Below are experts of layer 5 (counted from 0) of a mixture-of-experts language model. Rows are named router (the router's row for the expert) and show model dimensions 448-479. Each number is 128 + 24 x the weight over its row's rms, rounded and kept within 0 to 255.
After each expert's rows: a language model's description of what the expert responds to. This comes from a sample of Wikipedia text that the model never trained on.

# expert 4
router [113 106 111  93 131 108 142 151  90 125 139 135 149 153 150 136 133 120 140 126 116 119 121 125 134 103 170 120 132  92 184  99]
Mid-word pieces of foreign or personal names and music or film table headers, such as Title, Role, vocals, drums, Nominated.

# expert 6
router [127 132  87 140 110 131  82 105 118 109 149 163 153 133 153 120 151 149  90 120 165 118 149  97  81 151 124 133 112 139 153  88]
Tokens in the first line of biographies after the name: born, birth years, is/was, and occupations like politician, footballer, professor.

# expert 1
router [143 131 139 141 184 160 127 116 168 124 113 129  91 154 158 133 108 155 151 144  89 151 141 120  95  98 123 130 134 120 148 130]
Pipe separators and header cells in sports and election tables, such as | Pos | Team, | Game | Date, | Player.

# expert 3
router [171 137 176 138 117 107 109 122 128 142 152 111  99 152 128 135 136  88 158 169 134 117  82 113  89 151 155 142 153 122 125 111]
Nouns and name parts after "the", mostly in political and historical prose, such as Council, Revolution, Jordan(ian), Union, often before "of".

# expert 12
router [152 133 106 131 165 171 185 112 178 150 110 149 106 113 130 120 110 166 109 135 112 130 164 145 154  91 119 145 100 107  81  83]
Isolated capital letters and abbreviations in tables and lists, such as W/L game results, position codes like FB, and stat headers like Rtg.

# expert 0
router [133 100 136 103 155 137 151 121 105 118 121 125 108 172 160 167  86 110 128 120 171 131 121  92 116 115 162 143 159 149  97 124]
Full stops ending sentences, including fused forms like )., ".,  and year-final 1994. or 2011., plus paragraph line breaks.

# expert 9
router [119 151 139 122 107  99 170 158 140 181 140 106  89  95 124 161 131 140 134 131 100 170 170 103 153 100  67 132 135 125 134 155]
Commas, especially fused to years, dates and numbers after "In", such as In 2008, | April 12, | Campo do Botafogo, Rio.

# expert 5
router [114 130 118 125 127  87  78 128 100  95 105 116 166 109 133 155  96 125 126 164 155 138 115 175  94 148 156 119 117 118 145  93]
Field labels in dash-led infobox lists, mostly biological taxonomy, such as Family, Genus, Species, Binomial name, plus Born, Population, Coordinates.

# expert 8
router [122 112 154  95 156 114 110  69 179 138 133  90 116 117 153 148 133 115  98 116 123 149 116 116 153  80 156 159 129 114 113 149]
Numerals and quantity words inside text or tables, such as 10, 34, 19 in years, scores like 2–1, and many, several, foreign.

# expert 7
router [140 149 133 126 127 119 144 176 120 113  99 107  67 151 108 139 116  89 149 161 114 152 102 142 106 141 121 135 101 139 122 165]
Quotation marks and words inside titles of songs, albums and films, and personal names in music articles, such as "Save the Last Dance", Wilson, Albums.

# expert 10
router [103 165 143 140  89 125 172 147 111 175 128 139 133 146  97 118 140 132 128 140  94 118 120 112 134 120 122 126 135 121 104 169]
Prepositions and particles following verbs or adjectives, like to, from, by, with, into, between, as in away from, distinct from.